Experts of a small language model: 80 experts in each of 5 layers, 427M tokens.
Below are experts of layer 2 (counted from 0) of a mixture-of-experts language model. Rows are named gate (a neuron's input weights, with its number), up (a neuron's input weights, with its number) and show model dimensions 0-127. Each number is 500 + 25 x the weight over its row's rms, rounded and kept within 0 to 999. Numbers have three digits each.
Before each expert's rows: "mostly gets" lists some tokens that are sent to it at least half of the time. This comes from a sample of Wikipedia text that the model never trained on.

# expert 41
mostly gets: " MPC", " Coordinates", "Scientific", "Career", " Votes", " Turnout"
gate0:510500408525510503523496509494497478513500496502524510501480557518452479526488442534528487450506503493539475507497512506522449486459464472528496478529449494542493520511533526477512508485531544527482505478487499500503459510544549507521491505513488467464489492541498479464468493494460506478475487506511497532477529500481550472504497503519495539541494485505518501522493503518518498482502
up0:515432489496489497529489468508506530495539496483464520502497474531472460478465504512532499523516539488519490500551446492492491509466503482471522505520479475522506440491502514502463507489528482509481445489537501501531476488487488496479517526487548518489498535512473535492481539451531541495508502511538505519505524498514488518478466468512515464535474539494507457476481527536472533540522
gate1:520519532516524477465557524482474430498530491506491486521497538526485457532484519464489517514455544505515510536519530488542497497560497483527499464528500491482506529503507476492496476487511492492527519497507501465543491480509460471502503503493497485525493464489496508465495501486449498528441554477457474529521524467498518525516513451488512470454535475510478513518518518495491514494501
up1:489529442508486526504475505469482518497455473469466476517471475475496499471485524510504477476500526515485517533546516491511506491532499497487506493500506480518538463581504496494506475506528498501470480475597506489498501514466501486467514525474476514467530497517542486518499509501498541509489491512504552550488504498510501471522541528458463508484505549500465486497466523463505520488501
gate2:486479497468477540486509543470488490489496500484468537477489487513495545561528506448518502506474452497452494515487489496538502490452480487486482488476493456531502494487517513490491493506511519495501483504525474502496518488499522496508478533540433497555482468509560473460506485502482520552519496508488545506527500460518537494481543496519515514512492515463515489504505570523530479476496
up2:509458498507492523534503488520494498528509531527511511506497472495498493509475528514494514513467500501476523551503515502473486521487516513511463458489479532454526520547530504477516503498474479505512506446512512485495476467508521496561518520517494489542474444478531501509508461494503507483494497504514442509436510510485421485489460470519495500518506562503538494508500548476517492526449
gate3:490492486505520490484517449483533505508507500527507530502522515511463504477504515483527487491532525520501531440497539511516485535476511479526550489450493499483515500487504537481477531487490475455469471506502473500472493487522519477512484464545486512502463518526480523520488458486500488492566522467502449507511526503495521489473515454474489556475503462461552543483524551505503497492533
up3:468515500492496485486494520504448528459510467504546490448473507507483497491505473516507439517453490493508501506509496514495449497522539496510511501479494458462508530505503491449507539491477524544491498539537522447531528460495482514452484525514508531456547523483505498471499520500493515505504516520499494459552528466509513490512482514553472479514538526512489494490536517473519538479508
gate4:521455543511511508531499461553499494460505471494493482517477469489530461495520490516533477476508477524491469498515492496553481464477470472504545533507518521512463548480512517500453513527502545496513476511507547505464472513528434511471498488524503470505485536490480485533480466498498516480539443494524494519515524506523492467522508485476495520493474467537539521510517523495518509481462
up4:518457527484466489497502489528460495482517488481525475527542532479519508497511482523471503522468528492539495458499504525493494482520470521479489531478509503438506523498468462512514498526510504511536481480539484486504504530516530473497486478493473477508511529542476477535560520458484498463486469537503476504491475440510571498540467531464544547504492509500484510495521509481493501509467
gate5:510462520522548514514521490495498501460497513497490479540500473466531471525550530486567512477505517471518500490482506506501519514500476486515501486557475453540543432476509519528528463463507515505490478463474464476484497488487501502442445492521527500515523470508454459501487526476485507528505518496527512489510514478508510515489513510486496526503463526491510453525513539514476492538513
up5:495465497504484514465522533461476454509471475479497498504483500493521501547504523490558520475508501538527491507436536477510505490493471497500492472544462485509498476508474505553502485462532538492531474464465538504523508496535440471531499452494511494550495478503507495532448518501504499529536516530512506527471522503485491498498463495503494564507473476490517496503479486526529528504494
gate6:490498490510515512502482489444494507497478561469501473490540502503499520517483473498495489515467449429466534498502491488506489497473518500521530502487519470493517519459484545468489508476527565562537496473474494521494454513518528506555469481498497535502518524528497504504545501512482497475466540488469471536499533479492498467515502483454484551477497476523517518524488496510497507525502
up6:493495493533446555506435490471496512504486498482480505503474501491475493543531508516508492509503502476532493530494521480531528466490492511502450510491512495491521493521492487473511583490526485498499553481522482516516492539513510528458495509535528521490481469471486470469507498531487545465485490501533427486490528477505473522498482478456514534500545533494538504479512528498471482499464
gate7:514504523499524471507514517521500534483502500502513439433440500502464466529487469512525527536496481495486510465513495502512482492515522473548511521485498507553510522493490508532466533507535479496551506510485513520526505462515525454496445484489522470543520497514482479493467501480505495520465472496479538551479503449494503499473504481474500520495505498500494519504523569504457527460505
up7:494472497514498539488533544505486482496538466528467518510516499483519484531506488476505524485486477519485533546490481493483519469488450459514530515492491530565475514522515435503444498553506463549485501500507483518503475476538474484510497520529484450467537526465484504486506508481508541444475531477500509527524495518516490505497466476507529505502523456470477512516493505516510478532491
gate8:520523502496472494503457554522472493528519487452498530433494517494526438493537505493486474543511491524460510528478467493502514518469480494553495451510540510518495461465477512479512456529511502510514533480498480527475521474478485515525537470501503525533469492483495476512517460502506493510487495514507507518497504543481517475471495498517499494511498485532555495491552491471451518522544
up8:489463503473539476471455501532499513494465556498481522521490465503541484478493533498511509510471482474485472495493550497505450553495488494506531542503504493473535528502479545485499504486485461526537493556504479462475478522535513524496484449488502536498467518511443468492543480494499499496475487462493533521498552455500503475524497509487514501493521517510509485473525498487520550521508
gate9:539513470521473504461492488510513535463453471497479496467451526473519527532483493504510518500529470479471501519511476450476511530508485523493499446535512512540481519494522509481503506455526461495519513495477522510536478533504461519483493525555487472499470480517446503495457510476484471495541486539512522537481507510482477505518515480541461502518546525511510476496507547533489512489533
up9:521485454505473467511472507498512492509483471446432528495546503515494555506502484544515499541501441467507500529488449516496526514524548495506515525496564501517483495493493538524503486478502514493503491488480552493525500509515465511520499479535529463465541469464499484533475493482497562456511473475527521512453504495523509511500509487522484496464494513495490510515497482498458502495504
gate10:528530482458535509478509523516463472511470470490546482487487522474532535496520510464532483465521526514458530522478528480512539482510499479473502474504532488533518497500499497488487469530497474512461502493521451492510527554494506503502493479552504481505472478537489533526488499474482514524462536568518456509468481472509485505469487469551451497504500526499448486515493529497526512504494
up10:510514504469504512471470493472491500505483528467460523499522487545458507523484517502476469485485455506469470484489517535493487481526504467503491506476476518443502492522472476490499473555513450488538520526516536495504512535499526468491520511516477553509503518532535466477504499484525534547513455484479464500513490505514472518516478506512492524531495570484478549486537441525488510511513
gate11:537514504514505463530526495517501524544506476530519492468530525505425497530517519485527513490442450468495519448531473496487531494467467474473493510523539542510468499499542487475517525453485466485486475451512507528483521513527516471514479481475451491480492505512508512467506501530484512474521490517535484480529505494481517465529498525515517495548472522511525501484458514498522535489497
up11:533472502524533495535508487479525542476461533513502520487506466515511455467482482469470473522486466523475476480517479506502531499492490538528521502489491509501513537455489535490489513503493482496494515471491515471480507457516488530487462580565514515458503470484518500543483509521544517513494498496511454493497488535542499522530533500520476506471490502458538517508515466466505462471473
gate12:488484511479524493467509486518446477475518515493439502517519503516469485499498502502497561499499508521447503424517509483540510520511500490514488486519529504523518541477510516474470498495533488512496529451512506549493505503496475486525501467499497475506479470468449468534462528417515494534492460504518503510511479502510511519518524490502484546539497513508525530508472504553474532509497
up12:490484467495487480496516512525499520456483485513492485547522499535513511497456513483498471465544497509518486498520484544470487444500463535482530532554479462473488476511486497516535510510521494465543509502458533478510547528524475483520564511503510502518510491512514497525495481531480478514532560467438497496474449494489500487470474498512466525491496474540526480476530498509514482501494
gate13:488519492502504515444497514502474513438487523520500468498499506515527506476510447551471514518491461482469499532495502544519496530521459477513520488517494500488456492487511511506451490531498495454492453490481490484493499534483503505510498508525496507450549476487450518550503491519494487508548469469529552537515509498533478519523515513502494478471487471548504478497537516536537518516453
up13:464474523535498498543519519514478494511489536473497507516518493486495495491498524456501536533503517492521441501478506517499515463497565528506448451461437473542515498497479510478563515472505504509470498482467476520537493508503507536498523504517497503497502484489543518564515508471499471467487493506499480556473512477465524506486492491514458505541496509474529475476486499523456499518508
gate14:527487443472463488526502489475486551493499508512546466516507492485489518516480475505510503497491470543513518472543463526511486500506481519524545482528508513442496512509508481511440511483516497505485452471495456475523523512440520475524520499511484474564487508480510499489541466502530474499494462519516478500489510510464530480504518491540514496506553453495530491469512505527506521499549
up14:475519523459481523549515446455529532480493483483498491562497490490515500545470464522506493535505506490510501484490482451459507503498489478503495535496520493477476509502471524507471520552494505472494522537483471444526502493504487476498470452514529494497552533555520484537493485507494508536499470488509468500495509507543516510500501490543509483488453497511498525459522558473521471484502
gate15:513450518535501484513465516489457513536457528487488519485475512484500525470543463478486510525465510490547526561518486480525492495528510483507499486478528465479519514467535529476469477491495527533481479501453490522500499487528449552483511457497530513496498504469535510530504551498518485512499513509509463506483493472500527497493507478490508518519556533516467489482442522497523510461463
up15:479497504512519502522519475471501477507501488545481518537521513492480480494478504511457506505517475485545507536508496507476531533542501549502475533513531500484536523457477466539491518517481498534508506477535481484527525446519495501452510503469476479487487533533438497503471474501518469544487524498509468472532520519469526479462490528489524540507489502477471508496462493488429520470529
gate16:489501486494556503499505486551479566453472551434496515490518495475518482499538518488461432505469499535528505517461533514528453506492508508494502478531493525469514459522490490524520494519547500500498518506496516502470496504556482436526507461515508517475460475514519508485516483468501473524482531523525492474504479507489487506470516474509504477509517473491505472492516514544519511484505
up16:423534524518485466495482475505492518517512476489490492511509512501473513496488530518507512489474483455475492509508502502474532511525509470505550498466502499498501532504492500509481509496458484525455517531440464484532532473508523522495527520468503474518536496439473454498460549468509538532508513529519498513488507479526500547505520496506531461449485520502543499530473535511476503532471
gate17:456518444524529506503491501517530518480527473506455494448516509506481488525492557465442468511517496518443507490501498470507510506498531516511537471518526548489522530478533485515481484521523495500473491467495498498471493548514495503509469510495483548504518515517455480509491497463433471485507495517464468487499504509485550473535519482527512523503550510459516471506506486498538528515505
up17:510512477551513508482459487524487533519465455528517525470471530505511475505497520492469456506488508475474515505441503504541513493517502563534500471478529499511553498483489471530457488461513519489478494546485523497491534495482507507556496501499481457498459495517509497510517477480506554532500485479484525532493542502534481481486500534494495520520472520472496522442481457500478537487495
gate18:493520472526519461495464483491469485503481521455532519480505489546488478477467544451539494518470468522480513501482504497541534493524495522471525478486522527471512503518409495498458468469466493467489499484461511496515547496517483512489502501461500489529536510504515472514449486487515515504496533487506510544536552491499512521526505483544517510484530511536485516476522517470518523513492
up18:525470496530486513544469465516486501537480528480531475494481476498542499473473486458501517463485530554500493476484476530508501498527468483526507528500517525494518492427508522505461486489477522491472495503477506537493504525494479503460489478503500559493526478489514504437518539458511498510543473505521507525482499521535511503464522495521482489502492490467444477529488543554523533501514
gate19:489571425522496500498482549506468529493489485485512518517463505506506434488449472512486527483517527510515509511479522520513514495530441533479526546527506480513476522449499490497501515514531523500514526476479498483507486501459544472487488489509563447509498504462507504531469517525519510510503476519510488539514511512507532483509523491505485485446508476506478507499451475489511489508474
up19:504497467471465493501476545506475508518533483498508482519527537518457452530514479496511489467497519517573449502540529514554483481491486549484533537480497469516475505516525470535473539476531525486470532516470502518547472474490529492495508477513506531505489492464475472512467460533502511498484487517526494494499475472539467474526473512520492493455475503491533513485524509512489495468494
gate20:498464480531538465528513522479509507524531500511527466467525520484513445561500495472501453504479510494508529529525491526448524539513491490558495481495541503533509532531496477504483511451502494486476505475470477540527489477491495488515527521492473460478477520499509512484499483441455436486489528499493503472541499487505473505497506566528498491520520531497509465516526487503488498485486
up20:481489521536540505481510544491504529525508512486523496528507538468518454473500536477455551496485532552495508482468531535539549523473504507493480486492474465513519499497480472481491468485466476473530492503468508508487484493502438436498476485489526484469503523493551472474498469489480495553447517472493508521515504533496515526500484479552503504515512461480506519534513491519514514500504
gate21:504511493503502517492502485540515501493465497539522476453494550467485523482482523482515538489507497520495470510529486537484444477505469494539504511492492528505499528498498492526512495492445477505500569482459544478486471527499449483494492491501496533552474469501497519538489474499478516463475470544478492509463459483455493520527517558515507533522475502541512481525509482508470500504545
up21:478563535513480503464544519515507521455494496479504546484555502507476513537512487475479514527494468473504473451508481492523524473506445522515500525493484507478466484544482515508498462526526491556515476534498488508512432515502439500476502493482511499530486494506461535528528494526506524508492488536474461522505503478509504510522503533476519449527500476508506486493525489508494450494474
gate22:489514500494523509488489490504475521460472460483493521533461558530508512520539517514501462469519523522466487536507498557549491476486501476521490485486537484542508492538490536491476489511524494426486472519453496510461517505519483469496505513502486499486514490488518486470513487512429456476536518495491480527500515495524509547490512441538497493485500490506556513482482518536486480520498
up22:525465502516531463483482476534519525507502495502547503471528502467492480500507508483544503481497523538476490476501498486485489518513482477481531444571530497474520517549469477532510484511515490467474502510468507502503498524521437504528567449493495531509488502491486475494508498496515506475501487512487503496430513499511499484435560521477485470517490506501494544505519474537480531512508
gate23:509499462541496501465475535460464469551510494467478472477526532495458519486498481465483484469512499549500486503519541498486492493441493503514504492493501503513438487487512510519505502487522503492489515514448509508506518549498521498516459471513500546488510510524514510494432499529490524433516524503520467527489525547523495494459530513528484552471520470510515494481515516523484527491531
up23:508509451490507506490524521500539539486502498521482556488525513532487467473493472453491534478445513461469500493468474478513526447493511501504490469475484530475488488517555503473498502486490493482537481514462488473525490501525509500486480502536470530487545499514532519545494504480475539537519456478515563519494526525529485483536450512515514480510480536477525470506474508475502498517515
gate24:507517455497492459535517492517521482525494466513477471490510546505513508485525499510529511523519454529508557474489479520536481530471521521482511443511515536511501516510485528472471521482510505508496538435522499474507535494501465499495478492538503514504455470439488482477463507514487502440514508499535492513512520500497523517504543481551460460477506474500460483504523504485526525528466
up24:525469453528536478516518521483544514504476479483540540501487497509519484493495515517589473503505532491442532521482484495562497539494488511521533516511493540502495518468508512531497525494503504491472490508515491525489475502514482483483458502498538527504478505476484483479492481514514488457485515484502488501479452537496461481499477564500479516480480500527513523442458446507495482522476
gate25:537514508504530505493459472482494537501479504480516525512500505467488448519525498494493507496494543521535503474522530506515473504444471500508515505500539505492518520479482463501512474496515491504494493498459518498519504540468515462511501494546491485533467532534520498466482510425494507496490514505523528489497533461462503519490498520530449504496414491513502498562542477534495512500445
up25:489520501509497509484497467488509479483514532462505512539511457511520486477517504487513521494525493484476505490486498488532468493506463497508469490496505497459511520479501480487488485570467453488534515504522493498470483479493465454478531551505507521501472526464448519451510498503516564504489493533497546483522485509489537516451505490467479566526481500554544500526516495501493562505511
gate26:550448535466496515495499475528500519511505503493498459471480491505478483504491526439542481493468538502495488491549467514496490523471516488497529490501463521541470515527528453458516508514501471459506532518502490501482425473510522522493508475542486510484512460530503519502492518509521483517504494518534472506501531492464503512465498499547501529543467489478537447490549510518475506514515
up26:460502468498433542499463534506465472474537534454492467484451519503520479500513518500479502472490515528499528477506462471466513494481496509499488503515560485467514490517488482488483503513509490512478519523518492522511548502476510479532483487485569514554534507528470501507475494465506530520505519531520518533536474554512531477498482510527489454470513479477475482515477485538519482503492
gate27:503521514516508540478500492477504476527488531495468507495517486517485539497511448480517547505498542533444500499485511515544504484483518470484482466476508529511459463477503543506524521472495559515488454497504521520474473522538498488513493484509434495511476534472466498547490502501502534519527474501503503521497484486509454510467513536515466491543512530440519497456475491530500518505460
up27:492510496491481488515498515546500502486488520507537527500528469476531501489517488524510494523488455546535524489519488479460489519566507438474506508510520473509543541453532480470488508543487510489508490532556476517493496502492468493459459513500484506480528499510501493486460489480530505548510464476538506521511537527468516490521526520478502465509488518501461460490454470465459501522479
gate28:501499460527559494499513526466448491472481509547493532489513485526482490496489503502537495484513500514513516482495496511515523531458521502484493435495490506532478524477488450509492487570505524474520499474486486482467509523532488484502529501498489431518477466471514555481531519534527521526506459503503525502490504505506567535493507455477528491490499493486466497514438516516480497489511
up28:463505483484498468494524487457506543501500487489502500525515458555478472540478492523459525494492535517483496467497510517500522501491523552487508498497499498522522485514450479479489500529515503493505508542504478453476512521527495479520558538474449489529460462474494539496497510490480507529490530520484490528516493501516467514521481509459531500459514502487488539469554449501556523481460
gate29:506458491490493508487524488563486486492473492486480496451532531538411501521507479524493528517546452516489525510516472504507455502524463495527506508496531511504460464522488519506532499496515530504482487469495494476506488532517503498513493454522506477519486468520504449526522515503479494520516469518539509472525506475476502527479529480525462469544493482469503488547513553513488457518510
up29:503520533505496508459515475500527504475497518528498508487519504460519517473485491485474529471505484431525482480491541497507528509453546432485528515508494480507468512468528518474516469477490509483532503489494515494458516481494487530465502531485504550530528500498426514488508485484502485516498529552486512482470502473561508505485519514515523541437509508537538507499501522453505490502505
gate30:479506451507506491552491481491520485489489459524498503465492535507475559484525502467488519519496504489477530504506492515529505470491526477466490541556455510499495544496513489517524494472525540491487500507475533497516489532483445477473497463481537514498521451539508495485474521477564529493503489473537479502502499432481503522534489478526474478497484508503487517509495514551446514523505
up30:503498488548470492516470486482518551552493484500483508482474506483499547507509527505514468537511508488501487532504504475492548463502520501442525507510493505496455502495440469523531482465508507476465511535516477462479531511473475536508511479496508517517513465550492542523450541497525484519456492503507511478504467493492470533475520536498472472529484484513495496532452491502518479515552
gate31:481531454469503499475522522470478547494516478505493427496496531474484484504555481525501490477478506516508535455527524511514453486480495499495534481515488518518509535496474485505525555508514481499503542474495489507532480532478452525491497529517541510484522493505450505491537521535495500446459503495479479518453480511502495489497472503511497441506512500503531481550494509551484541508483
up31:488496476500509535490494474501491517476495473503470565487487516470510504540478553499484514509533535511468448485528505529545499525465496520513499576534500518520512517476527472510463501468512509479449502522526443518535466514493492515493484481476519477517482469500511500537503471460478476514524474534500485507480472481497504457492465479468509497546489486520506510482542494506504525481555
gate32:490480465477424480490511502487464531518495514502492472492482504496498469508503481515509511531482511530510558534455478521502491493483530539487450478525554501502519501510514488521489499536528496481500523494456517488523516467491509469522520489459518499530512481496478490417506474484501515460531505492492521506492518525470516507547503536529485514520503441457488502542486507492478537512553
up32:521505486518480476494504496474499468518509480478488511478533523522464502476481509515482525475471526518466498464518491509518468479519516518535557447428508497480496514546467535488498509487487467520516512479485454481509513527506524493458479526506513482454514489485519554553515476507481553475509470487532536487561543501486490493473535491472500501486511488507502499514468550531485486517519
gate33:478505485500485487517507495463448498503504538515535476488515522493535471514491438501529484485480472493479512471512520478503470510446503483473461532547516521492531552530494488456464525529522485522516489505547482486466520486487510519510473526528520478540503461455501525520515486498533476538485453522529471545492514529522500476492469496482520488536517546494506472502497492541456508490481
up33:477496475473469491504479504507512538514537484506486495459484523499525506492484495483518570451497546471473497480485538507530483513491516485466527566523522509522500522496495496481480511463527485495494485510554471502509473490558489546504502449532517478451490475520491489513475516472479539506472485519454484531506549486461494518496496532488456507528509512529463498478505517511544477498482
gate34:481480515499534520525463477493490500551520522504458498502520496514489491452503491474517509484506493505509483524494560551500497475491487494498523497492487477493497543476478458517478564475480520462510454464500501541509498503546476503515489532498490465497451494532507505571439536466528493507504491515511509512514492496501506541476494483477497521552455476449495463523487498502524531522502
up34:514503467490455494434513517554508522490497523524519497524488557487523495476486512477514488530505496490487469474470556507467506534503513481521506468483498485537433495500516499455481491487502529508455488465495517503484529504517501502458498521497521477512497501499517463543505501526525469460521538546539463472520513490482492491503450519469517517534473461530526532532477485509484513488534
gate35:506496505528527459555450529522492497549494496511518520486502522466491493510500480485532542524459486528478536494501516546469477556517517476525463466497499488531502536444491500495480506505503502477492478450429520513513515500533475500507460482543520470517490493489513449475495467493493490473507484518477519494494529502508515481513501465537471530482523505482477502509454538542509502506537
up35:501456506519467488510505523490506482476492538494498484478501491486534524528474536462512530538476533508532451484506503501481515475493522528495512504508470446489498491496475482491526508512524532439523500479545520529531471483497520519462511480521491484510459483521507502520551505491520501479510509562540501510456512542492551473491511510468465464464502459498456467493512514460544508481524
gate36:500500503536522443472515525535520533517499520491523494533471538472464459539509484539506511489523493521483477503499509541501476495486470515488489471521500519534520519502482453514468463512460538502495447480468478487523538525501504485506503512463532476493504494459486485526499541492464518528537469510537475519524491517453487477484509471527517498521502492456513489497479517525500534526424
up36:533510508536497494522493496496498511524472432526462491523517512471530462507520483523498543514496541512464505546492505515545507525499444448521488491509529527521487493501511494523471488540537481494479521495457491477493500514466565526449514492496519496532534487498482478459460571500456521513510488484491485507462455485536486513498513479505501471512477490519483502510475472522486504505480
gate37:473471452476477503514530481460486479523497520475537511502510481531497487511484467514487501497522539492523519465513511484557478481455519521482506511545515504521526529484514517539447465497467543490500514532507495515491461522499503483495475504527506421533469501493487507476525521494502513467529468486475495529493508470507514498539541562541544512482502486489513489459471483522496474459512
up37:518484529500489501481484524506498478494477496513432548455528504520470516481499511501523528523463526464509449516462472521499523489526516469491484521480542504497518482538518479487528468490475466498506498511487549484499519537505510510464476537498503506473527469493477509524539526532514508475527507502503466488511455461543551495494471496485478476528549454495483497516504476508490548541456
gate38:479513478480496474505500511503481484487513487503515474514516535516501464509489490493521476446517521519493466494506481521520466524503500530495500476534489526472477553484515483494482555516470504529511469484495534491441516497421442503505491492505502513492505464497529508525484490484480509434504469500536515490542495502476520493519510533510548547521483540485510501554528459548473537497477
up38:524490467487463543495495482467479518511529515505548494524502491521492517495521518522463489475529535538472467483489480465547485450492468521563491485491509497494512513506505478491492534517549500509546509515461520488503515503459448541481450467493493504496497444499541479485522474497516482481497479545526440529471508490538510515505466479521480494507525515505532452504520508500490530509501
gate39:490487485533484488522531537483469503530446483516470470488504530503501518492488467523538501520510513511516481492524514485534440517473518513506441513497514527473482464477488514522460498461505503481500462481471505475499518514497551489448479470518514475476527545516499512481514505492495490503480472544518521510489475505534503483512529507553571469480479508541517541505516549509471470471480
up39:512530454491462502494495473492499526510510516506514470483488455500511456507448451499456478511496515488545484494522531500478461497500475506503547492508465501479561492518538498437474502471491493501469517487538495488503505452504518493465533526528525524502469488547493502512544467488513499553502473506514494534495538486521476482540542517493494506495497529450486522465524517519537513504522
gate40:490529460489497513523456488437509546507488541503512532496491496490467509504473503441524522495493514513519498523521498542489452499487527495490492512513471455525488496471500502514504501503493520504517521507491505514498475486498458470532523513507457504494486492466476468517482548494474481453532499536503522545506501465522566540502523474554475476520492501486492488520523550454461462531524
up40:494489494513466522495552480495494468445504508500510537456455511543499468472490488510467498446547534527506518477492512510494480495477492489499501488515541576473493533481489512511476497520495498492502512484473506500545479518506486512506496479481498502517466458531468534510502535484464500560419518466502499497510506482483531504530544516487510530484522539485518505489502505535499493447516
gate41:479508515468472467467526499481508547485483480518476538439488534472509506536537535502529524491467563498491518479496499485518498527458464480504503489525525478508520513497513539508489475488482532512482461523471506497522483507470473515525525466477493523510506469465479507502470540485474518517549482541492514501506473533431449509489476506525493499528456538496551507514500508532504483491502
up41:507522517476496515481544515518463491466499502506495517483530459518516497475466502500513481555504510478489509538472512544523502506520535479528517562497459469504513485490491460483523469508470465502503551493507525511482501488535460485485442520524495507437506517511512508472474464492503485484495518522518530502510486527536468519506498470502504542532478455500448456489528566495511475498494
gate42:503504486454494489487505515522517508468529515475542472467477500436519464475515513532535521491524503494476475503548516477490481477479504441544505486485509524486560502457494519448473470496516542533474480482516483461502516539504487524510520474517499471521499519534554507509497515474485567526522496481537476512507471495505481517480478497548472497501470487500474513489497524501547509489499
up42:519547510507522501516514505502524504492489507506475468503486480515516473473492503520506463510541493503474488504505476495511509525527529497493451487488487486509501461480506523551471500502495484517486490521532472537513505491508502451450443511537546469440547480549527470516501487465525470527528495516487503515502480544480539513540506436479488539509506503484534497465470500505455451515528
gate43:511497487481530487518522499465459462468510532497534509491488494486524477507518550468495521548477487482517504476538472529477480503564507499535509532489509503531550499508493516517482473498446536481491507515474542456524448532496525472469505521523493496464528471487527464498530489477474501460500485508491492469514467506512510504501557494504509509507470522539549465502472503507445475498498
up43:519495491509530488522466498542514516465486503456493522509489527509515477507530481533485540528507463512511502515532534464479473503492488492494477492527523502507521493551539504541544525510450507515505457467507485516514488465486502455510510513497489538514516500499512526490534457523484475466472503506489559497469543450484469493502544476466480492467475491524539519473483542479490450458483
gate44:497525487522499509460527521502476494534500492528516527499468520441533505481516518521485490479498530460458481503490490489495473507536522500514506432560525515539491481521521517472450503508517542493522526482504490461505448498518473460530486503528493475531532469517522473516473514476535491478489512520489528516495480441496511513486522489528485491515496465475532476498454486521490493497572
up44:507521500491517513539553479509493505495493525495473526517495473546457495440479471503451513501503456494474498533501488510499469457532517510481518523471490506507499525482555517491492494545456522465503545506476503456554542487486464521501494501515479500432483512462492515537493507491508482515521464521494458498527489491456446527493515472510518488523516504535518508525497517526531502475515
gate45:497482466466489453520532509447469556425487482513506522503520466498499506482507471498488493472511519520515505531482533507529478510525475507476541508541491533515501534505522491502481493475510536540489508487462514458491512472477503506507467470499518522497510496466496529543516496523481533504475507428461462511534520455511475500478496541513491506498534516508503513468490518472526499515561
up45:469536518461506518479511534528531517525446540433494503533510496503508485508520498486494518484441474475518499550472496522495516499542475511501471521477481483500473460502492470466566536495464490471524463487503509506489544513509484518528499498472490523526528472522528469486536494505504482487500507503500488494493463490528490528472468503503517520495468567486501545486449481519513503537487
gate46:498494476531513512511477498494499458495489498483521488462501536452512495507534456517485491465487526523513482487482550546515522507455472494518520490507525494524487527538480508526503496515514530533504484464473551491488506595485550483510482510516482519515507479472450456526462499500505483495524490491514491503494461529476504468502521473503517503499517508475474510503521444473449560502516
up46:502542513534513477511502505486522499533467504480490505494494538523483498519474480471466519551482519505509529500506487499493515503479512545539508532528501469536427513560509517525506461532503513479491462479500506513488463469493504457488487507559470491490512476471503516492472519508474485532488460440507470533490451485534504549532502527514502521493488495449499459495520499510490464489529
gate47:558484519504489519534496535429466527525480487482512504540523530471498514510506550494448517513482510527493503507512514466510484511488491502527506484498513499504525475443469512494510503494510482504495490526474513514468494530533492490501443485482471542515498504527467504567479496455521486499487460526472471559529547463457511481488509520481494473551479499478529498487488509505490512513464
up47:524516494519491491475462461494505491519491534503544460467511473518460511451487520465535481517500474533522489499510498506491475487488484476518529490498480504521482531484505532536486503455455501458478547461475529502490490529460513476459525521493505514517506459487525509486493521482547522449488480500533469539498524477523500511503509488536498503504570502513536483523524477521506463494567
gate48:553480492512533525469540481491493524474500484485414501468480517486518486518495503533538479519483507527467488494514490511540525481519508531537536546498494478515499496517525524455480483481502490519517493507507516500501473472555474512484508490517512516520513463488452495451523510493496490440503511528532468471491499505454535480474502464516523482539507479481493456503529497538484528530458
up48:506489495510516522506511518483467500490477490555531523535483506535505483513502465491477484460517461468496531526501496525496507491556508521510485545485521511458503521508488500447523514435476494523500521498497511476472482430509546541452498495480529492493441447543543493468494480544496488484502524487517537490517505454518494509492501514502518531515488487502504469496492465511493496555500
gate49:510488480515508515482497479499467500490517487465516522463467479516490528531488486524528493475513539505529551498537522478540453464479495483554482483557472512541474480475472519487485482481490514564489498453477511489499505506490507494494524472520497529532521486496516513482495491465486488475523511514514489527531510531534483501460553490542444528503499484509529457445488494461503520475531
up49:489530503504456475494525546506529444528498519480455538510504512469479492483486508510495491512484492489462498522503475492478460531476528549543530487493589438509467482494516487519491502476523489512557517489487494510489509485490494509474503513463509533479538528489493531496474503462516523472515462554486466495485513508500481512500477504450472529481531490501512510544487540511500479500521
gate50:512547480503480494534545535512502507541452529463486511508507498525519484505513504481523478474492500528489531552455506501527427541484504524502491446494536497526478524466528500472483507512462485502497541522494483487477513492455527501531465503486560482474466485473451534495499525508509491489504486507479499504530515477508513472499523519511524501479469468457478528491459489542478530520508
up50:530507515483471455458515548493487500537474480483541524472553522468490490537511511501506515471464459512503489476512512514546538532504517495510455486500499512488503477511518498498500499511503504512522560509494493508437498488463553524489478497487479496468506521473477496499504494514484499468526487529534550423530528514462486493494503489488469485509515520476492490521462479520467555484539
gate51:535508502515543472504535503493497538511495436499502483511512545499507501496484473504462469503451472531517496518460455459460501531498540534474493483539535494480518491503518512490516496505508569542519499494509555533468482545519484485479482464480495469507449518493511524527531484476490503485505481476518474488499527472543505504510489495497515527523523509482457506458462499535466482512478
up51:528540533497497515492521485504510485493461494486511512474471546478499456465474458528543544487494483495454478537556492494501518479494503509533531488528529497470501509505483463491489517538486577470492498506558465506462494487481492484496516455508492495490474477514547530494442473527503508560512510522483533478508490477512478514527499502495499499499483499526453498520516509473517481462517
gate52:466475481480477455513533527477519487493527482531501467513490521485492483526492498489495537483503497494487546520510536483480451509473483499501486488530527487473483548506463515505501495520483509514446554505489543511479538519521470470542454488520475476478520463490497502482476471508517488493497523487465446532501511506493537449509508544526484480498510485507496496489501533525523524564570
up52:459487471466509509490505497532515524501506496482467509462549483481526480512505473511484533525493480491499459498464467476490512490530476502500508476491476512546493493479532507526523563510495506548520532486460477483492509504527523517500520478521493484475485524534498509520535522472525544512532520499500533459511455495501460484455474552500496511469530457460487512483537542442472488514535
gate53:489563488514491505557487513550483509483527514501471501511502548451513469522516540514499502490526494522481465494504481448505522509509507489447508498516535492483503496484514511466490509528454512465479535494481487485488501491496518462478464486496539506448508500531492485487508492496483507471486547464515448531472516519454486463504512504502487464516488523564512483508496565527511524542487
up53:468500506485470528513495512503504553476540521544490471503453490528549502525510511488494528514486484554474558471528510496471510478502500491508446467491492544513521553472505480483476472529487497507488495512488494457513475494491498505530542510551522485476543459505520514501487456505512505513483492493505474515509505519485468499493466498434462470492513526513507515457504498537524477453535